From a checkpoint of a small mixture-of-experts model trained on Wikipedia: 3 picks a token.
Below are experts of layer 2 (counted from 0) of a mixture-of-experts language model. Rows are named router (the router's row for the expert), down (a neuron's output weights, with its number) and show model dimensions 0-95. Each number is 500 + 25 x the weight over its row's rms, rounded and kept within 0 to 999. Numbers have three digits each.
After each expert's rows: a language model's description of what the expert responds to. This comes from a sample of Wikipedia text that the model never trained on.

# expert 36
router:511411486510534516463525520508464495503476502489480459489509522522489530491486508518510500438496528525471492520508473476483525518497528502476516520519450547511472512491544499505491534526544475490488515505490511542532516456489514496532484458511451500513506507478486481466473531505491477520
down0:537525487523541479523545537535429485501499484474503520509504520510484508492506444502479512535507497504506512492498529497521510460515493514495521517540493489492476474512492469506498546478515527520460512545469459530487458478494502488493486534512481486470478555503478464541470493540518542483
What it handles: Short opening pieces of split words, names and abbreviations, such as p, f, qu, Gu, Dem, spec, often in tables and species lists.

# expert 7
router:486504553481510486492519506507529549482485507526483492516492553517509509476464545549521475490503533498473478528493461503474486526478476539527492525519483518538512503522550442525504507476484456486469532487499521503503525477454525505539492485537514556487496502478459489495490519495505473517
down0:461495507500532471441488517471528499489515473465499555542497534499486519491493537492497513446508489498514474505491463560492505463487522494545484531519474511507518511490492493523476474500510550517513478484465509515522495508470496519490507505524482471468499551536516525462500459545494487547
What it handles: Unit symbols and time nouns after numbers, such as %, °, ′, ″ in coordinates, km, ft, and years, months, time, season.

# expert 3
router:526430512491490497504512512502513528511454487509451504496502507490515508518456518548513466451522521520525497501561538502499525525482520530490522519559471508528474492465528461508514504504519487516521524503463497508520505472484526470514497509550465522503522520480485492453447511491477517509
down0:496525518515500482483513517537497527483517495476490452492520500515495454484510501582546530509528464502510462513457496495538503518489517485489540477513503460516512524514501466466511535489521519546512556498535506471450487485537488496487499516476499481513512459459500514465492526498501539524
What it handles: Interior word-piece syllables inside longer Latin-derived words, e.g. auto-reg-ression, vers, min, ul, pr in imprisoned, ram in coram.

# expert 60
router:478499524523520543538500496500530507473485512502500513492494520523507526511513502521550495475511529500463492511545476484526506504489478501495516523494496553461437493463528477437514519458485486505498515547523516485503529483509511505550443485511496486477485480473490498509475514475516473576
down0:502495540498528526514498540528524493496506501488513545572503517526529503494502466474517497473468534475504492524487535460468488473548491543456493495484485521485496465491487539525499524521512511522475505500524507499502481529537533500486470512493548457518533512522459544511448481489520487526
What it handles: Past-tense and participle endings and verbs after was, he, were, such as -ed, released, made, known, left.

# expert 40
router:556455530504549503465486488497515535485478499525473481463520501528490512505522516511481507496486523518503491534549489491490518496471532495453486505543477529509492498485474466503506516517534507472487531484475522485509525452476552489520435513506473499465474516501486473489478549504498471548
down0:532493506478469546551506486523506513531522471465521453474498432467483534517524496447537522501486500484501524504483456501502514496527496477539541492511528511514514488523511474514484475517502495511467504467464506490497552482550539478545494515520511466529523489528481470500496515485497522509
What it handles: The word and, plus and inside words like Cleveland and Alexander, also name starters like Rock, Mac, Love, Bay.

# expert 4
router:519449515459501493505514463456516525507491452503483457458506537520484517520462534515512567517522510509486481546517494499524519482472517490489506562520454488535484500510521491495515520499497511482514520545478514549501511466486539482516482483519472513518508498481499501478480482531513440510
down0:485458513541490547499532516497478489466516534531501493544520459504512516537511468457513510479500498509498478474521499486493507529500488512471503490519483552499517467562536520498550495475518532490487485512471451520482450481474472470487463529538460497508525478514487509525523540489510508516
What it handles: Short syllables like ick, ack, amp, uck, gg inside names, plus capitalized words opening names such as New, Car, Red, Blue.

# expert 52
router:498495497501536500534544503532544494496482443490448496504523531505495525486499509511487524462515500522461497530508516505524500486486556509519556504528466499496439458527525532434475501490503465483512539508504517500489481502499514496525480481494512524496521493500466473505497482478439457503
down0:517501513463493498495499495497513522536480471458509522516476449504520514538427481479518494504472512463468520507482454466460528513532491531485477473512507515497487514498535573500521482525519512528508512509458521520512512519503515526491508455492503507465498555508475489486491456481475541480
What it handles: The digit 0 inside numbers, especially years like 2000, 2010, 2005, and figures in tables and statistics.

# expert 42
router:510502509526502495523538486471502497500489485540486477493532537484496554499532542517514521506549506510512481524558527500492533524452525537503501507493518504540488464469498484432503478498477479458515550517502488492494507463473509518501494457514486531458475546497455523477490500476495473501
down0:490465503503518462543463527507488523519496512510471485427493489506491542527501508514503464510476517527523517552503503494454534524469507530490473540527480485470453500524526470517526496522505471494485507477517529502513514553527496482490502493492474516510487514499490532496465554563498506538
What it handles: Standalone space tokens, mostly before digits in stats, tables and census data, as in average: 3.26, Density: 48.91.

# expert 18
router:547434523503520510525525495505504494503485492532460460511487523499508573534526497515497525500509525531451484511471497480501512518490481477497498483488514517491504491490490468531491501481512467484489515515513535545532493471507523510526496472540498553506459518465463453527447485522523479529
down0:469491455488527521516500509478505494511496485524424511494476500546531501477502526494438500453511475479478510520487472532511489497525493520488502541555490457501483516465514519463487502480510477513561497479467487510502529505456560540491513514513504519498502485499521499478506507502530517447
What it handles: Capitalized first pieces at a sentence, table cell or line start, mostly In, As, On, By, and name fragments like U, Sa.

# expert 15
router:496491524482547522467538470485526541458506482490484490458519506529474498474477477535534489518511499499497481494521501503492496499454543541506516525506461527532501482506516482459526475478490507492493528495482506534483520504426524489504476520551497531485521505515481514510437482498520514561
down0:553484484488530515476510493509489545503513518498482525480546474483489495482496458540504506514459525507518521485456475501505494509470499535529504492519496529544487459500508494515490475526505460488491495479459491502441557545525511515507524513475507506463565494492497525487488449536503539512
What it handles: Nouns after articles or possessives naming works, groups or events, in entertainment and sports text, e.g. film, album, season, band.

# expert 30
router:490524538488496513480523509499482498495509462503465492465537517474524551533494460541496528488519507528482501536535492524504519480464479508524513524513471500527441486467508477530492504495497469492470524487475509487501465462458521472546483473492530573484515496517509493445507481502522469488
down0:550464477499493502526486480530471516465495504539486544518494469515464511494497473490487520522508520472522496465469531517526510506514509502495500504532496497493521489526494525456588448517473506496466477488476503550496499471483435517480489470517494547477490488475537510513486514530498504527
What it handles: Determiner-like quantity words after the or a, such as one, two, all, other, most, first, some, and teen.

# expert 53
router:500491531508517515510521509487553504501476503571492465479504517510522528528520518518522527522506502515485506580491474512508493527497505500525560494521492538531481463511498495504508475509514482504466559507505528491495493483499546465503489500523483530465517531487427510467492514516453498515
down0:506525495507499522529495497499493466531460542480491492498470490496525504474440476545514468500520518516476484427468512525500507496537481532517490515495491497496526482531481471479456487512511520503494527455567479505498520497485518463511471467510480539529493483516516443513466470469479512515
What it handles: The pipe separator in wiki tables right after a number or date cell, as in "17 August |" and "59 | 26 |".

# expert 51
router:507481530522505501516513494493490495470494484508491452520523538485513582474476444515503518460534502498509498524527518482492561536444494514488500484506470490495499495489522473476511518472433506486514557526508488512521530471499492540514491510495502520443461502504487506459488506485510493520
down0:515498512490541514533474480494446495505509513562480479475498497488529493483530435501467533481474517537518539526508499538519532515512468486499520460516501503449484495495521486463486433484505517529480469497499499455495515497471486458492504495526499516535472521508499541510480463532522505493
What it handles: Lone space tokens following a pipe, colon, dash or == heading marker, before table cells, numbers or heading words.

# expert 2
router:496479502491509494482529472453535508497512491536466447488486552513544514491462486517488513487488521515501476526536483515541531493497494520478510479525472522499461459451496480490517513472493478461450520555497480505493474480494523500507486478508480520490493468493456461476462460512481502551
down0:506529462496490506537509504533524526486470523490501517489496488537507453514511463515539510529505496498523500554507489514542526502523490505526498464481493535507489464500487493520472467519488520493486458517538539509478498481513531468431504483484510448498550522481511492507499526518543572489
What it handles: Pipe characters between cells of wiki tables, especially empty or dash cells in election results and sports tables, plus stray symbols like ½, ±, −.

# expert 1
router:490496514503553531537454502501532492470494473552503482491514560532520500473484489503504536492536562508496494516497493477500486492441492547505514547505479533524448481501523512504520490492504478516523546506501519525504516519487498479558486509514492494497502502491477458478433491490475506490
down1:503488441498490484486484519509456488498514498510483484514487522541485492464490451536484485508453513495550526533481507486529513503525438479551458485526469474499484482455485507503513482505475496483514534479494459514491508513511500499515512517517502476500478501517476532506486510596483495464
What it handles: The digit 1 inside multi-digit numbers such as years, page ranges, table figures and dates, as in 201(1), 51(1)–557, 1(1) June.

# expert 39
router:512488518474529496548544481498499492488524468531496500485513526481539537482523501527523482488511535526461447514500501485504489544494500550501522497543502543480497501466546510534490492498520513512501526521490545497506530485511545515535448516549467523471518465493465450483489514494515509510
down0:490498447511532444481504541531518495537470454491468502518492452548498497524523500468457523493489493525515490529500503506548508505556508524533460557512489500509509532526498512470533471494482552519519502483517509516491535523452492490507488478496509488464538502497506516492464497493491501471
What it handles: Semicolons separating items in flattened tables, results and cast lists, also some pipes and closing brackets, e.g. Season; Shutouts.

# expert 21
router:483467521510520525494516473543465484478527511517491501503517559478511531481452497524476522481547525516500493532476514551529496517468493542526546500515494482531503499451535484474523504465515469521520520506499516501493458470470507527531484499514515498501498479455482482439509513500452476508
down4:534469496492450502475520499507561472477502500520467514492502482472413458501487490486552520488512504489548495528524528501513487489491493501542500521468514503527496474500518507509470499483527522463464526521471502453493492526494474465483533501486499477502553502475511494496497497531503441480
What it handles: The article a or an, plus determiners like one, any, another, every, no, the, often right after is, as, of, with.

# expert 43
router:513489521522509517461516513465470491454514469515483475492503501479503523555499465518533472486509524520501493496524513517502563532492506548487533520500479478486507475484501458499541543508477529498480516527487513514517478455420533482502482508544509514510466497515451501481480505506532473519
down0:502548514498503487530505521514474478496505526530482487457514473512497472514471527475562505503527498478484495485432512486507456560504494483526548542501508503480488512495517470477493547507495531529538495503485472509519542507524493437499492507532519536504501507523527486453529479480519525501
What it handles: Digits 3 through 9 starting or inside numbers, mostly in table cells, scores, vote counts and ISBNs, e.g. 9,812, 6–3, 978.

# expert 48
router:484508532500519531469482507482531502483536512510492453500510523480515521493508484535479462495544525526495508520518489495492516499475534518518482530514488551547474532503506456477547510512496481513486531550478507494524456504463519519512465493492481526522488504537479497436511547497445463514
down1:472468502490481488516539497523471527446476511505505500491476526494519522482517495517501478517526510534464478472463500513522425458511496469491498499483471456485534536520497477552463492455500508481469475518539485489490521547500493483510515469516524524524501488482495559535475531488496504526
What it handles: Ordinal endings and words after numbers, like th, nd, rd in 17th century, 33rd Street, plus first, second, third.

# expert 23
router:502470531500501482510494536480507513494501496492492467520534537506551553475493459518499504451490521484506483513539504495551524521481539508524519494555437492522513522484501438501535547501478527489499515500506499502504460502488519511543456473526500521468471476484491500471451485494504484500
down1:470534520489497485488555534519444539499493522510548488520493474517511522529515494475490491492478477454493507494515507495499491460494455484462441492495491487503481519479498497507488477442505516519468497489527471469476509490446443540483508530513525520538479534521506482502510459482467510483
What it handles: Section heading markers (==, ===, ====), "See also", and infobox bullets and labels such as Total, Family, Population, Website.

# expert 26
router:525433553437531547532550511493524529498493456530480480509500499483508521506497485511477551502498518502495501515487482493492508493478515537508495527496505530483517480481488517511541503502530503498521514484492524520524507451509536496517463445531453540484511500493468487474458520516531502524
down0:497476488515502490502442515544531482506531464486473462500508490512505508559536505441520502485508523470516504491461483506526503484472544509544431505501512506447500490473484514523493460474507493513488443533449484497516522485514510500486496451478531514496472511542507508511516485499490500519
What it handles: Two-letter capitalized first pieces of proper names like Da, Ha, Pa, Ka, Ro, starting person, team or place names.

# expert 54
router:517482515487546521513524504509503566497505476515484496439509508479501511530499500508542482499537526563473460515502494482508493522473512511464518526485503547526481446476483537461501491531469480463514524505508544489525509492469539483515497517504487528498499475485443507498488519453481473515
down1:508534538525480495531503506523509507494532477539518506506433495523481460508505426514508565517511495500508457500530472508529477501503472481488490498486532500522480489466499523496506501519508507460493520471516444456499506505481522505496553506551471537512506493491492534529457506528510504524
What it handles: Newline tokens ending a line, especially after article subtitles like Genus of flowering plants, list items and sentences.

# expert 47
router:501487523514507510534514464466531490496477504489479493477509482542514510512512492507533493486506523547464489528529467503526534521463507516490554537513507530486468496456539470477521508481523495501487512528475523504470513495493522532571488508496526493477505482456476507520507504478486419546
down0:496533514466499487522496499491549555479492482511454518517522471528476478495469498476494525499524530474518474459480500513517482536522527525486498473486443511507486483525479509489520507516527489508506483483477475526528513542490426498488540551481478540463514500560485495493472516484524514508
What it handles: Suffix pieces completing verbs and adjectives, mostly -ed, -d, -ing (surfaced, upgraded, terminating), also -n in Romanian and whole "moved".

# expert 28
router:515481501454519562523506488495537534464482480506452502437518505524505537478515502524540490469521494502513493534536491518488506504484518515496501502526458546525500486492488460499502547508501515477511507517493532541534475482505510455495484476523477516456522499480496453450486521475457504489
down0:479460503495472492527502503547478514490498464497506512467503507535537483484535490539523504486544477532475456503491471487497499526517511512524475494499493474524540514519525472515480483517485506519566573490482468510498511454471486520490480505545457518472497514519482465472481515491468451511
What it handles: Syllables of Japanese, Māori, Tamil, Thai and similar foreign names, such as ta, ki, aki, ang, moto, as in Hijikata, Whakataki.

# expert 16
router:505469513529502516514470473500484489498494506523458466476518515507553520515518484514501513492524535516503471512501498494520480517427483505508526474537452491496465495504464437520537532501481515507521513539488530534526537479452517501533477519510490516520472494529489449482478537513456520508
down0:473456504481506525457537498439526496512483542505507480539466487561527496504512493471511483478509514474514459461541471506479513513531507494491551508482503498523502540502483532525549485525484472500555484506516488499470503495466477514513504506488511515479476549536451491511513462506498506502
What it handles: Pieces in, on, en, un and the word in, inside words and names, e.g. iron, Actinopterygii, father-in-law, Shiwen, ruins.

# expert 20
router:533455511464523524473508502468555498488517496529493437458527519521509525496521491517485467490517568496501488512504459479492507516496480500521535550525467492527471452503494484488481505497481465555475529525471485508509515472493527507521501462498464526483501502520462484482486514483483472529
down0:538492523512462538473495546516496460530532543459496546488492475506505517495462521495480470483504509501557525510537510496482493515524543550478458509462515515514504505521491477539504500452502516510497530496506496442494506482481491492483508543502519457534486512475519536518514498481458466491
What it handles: The piece up in backup, runner-up, cup; single digits inside numbers and measurements; words like round, final, due, off in sports contexts.

# expert 33
router:471468495496512514541500483460496504494483515499444475524489527465507546525469497535527502518478518562512479526511476467477505528461495538483515530482493515525485454494507478528526488486473501515499531531497521551506488449490528496512478480506508507448497519505482481444461486522478494536
down0:500489509473518461526485483539516518530531505502521442465482484494511481474447504525506524484511508492493466493503507554529450485499499529515561492511486476505447526487523504497483531508505511500537497509497463507520532479509507489505456464489503535491494518506521502484500504428513432520
What it handles: The space after a pipe in medal tables before a year, plus pieces like ri, bi, bar and family nouns such as son, children, father.

# expert 61
router:559498539483524500511517522448495494493446479506479473492529526480521509490477506530501508501537511553489432515510477473482519531499533516542487506507519516562483483500515477462517490486493499506530513523507512504512485501465503489502482504499518504509515516466468509502416526451518478518
down1:486495498497503496514472521505477514514511517507480561497485506484506530515470472490483504494486474454530488500487452495533489565523491493494512519495514505487548482515509523503552470476521482528456474496498479496487483516495563550478495472491522557564505508531496532543490501525523535519
What it handles: Commas ending a clause or introductory phrase in running prose, before and, but, which or he, as in "In October," "houses,".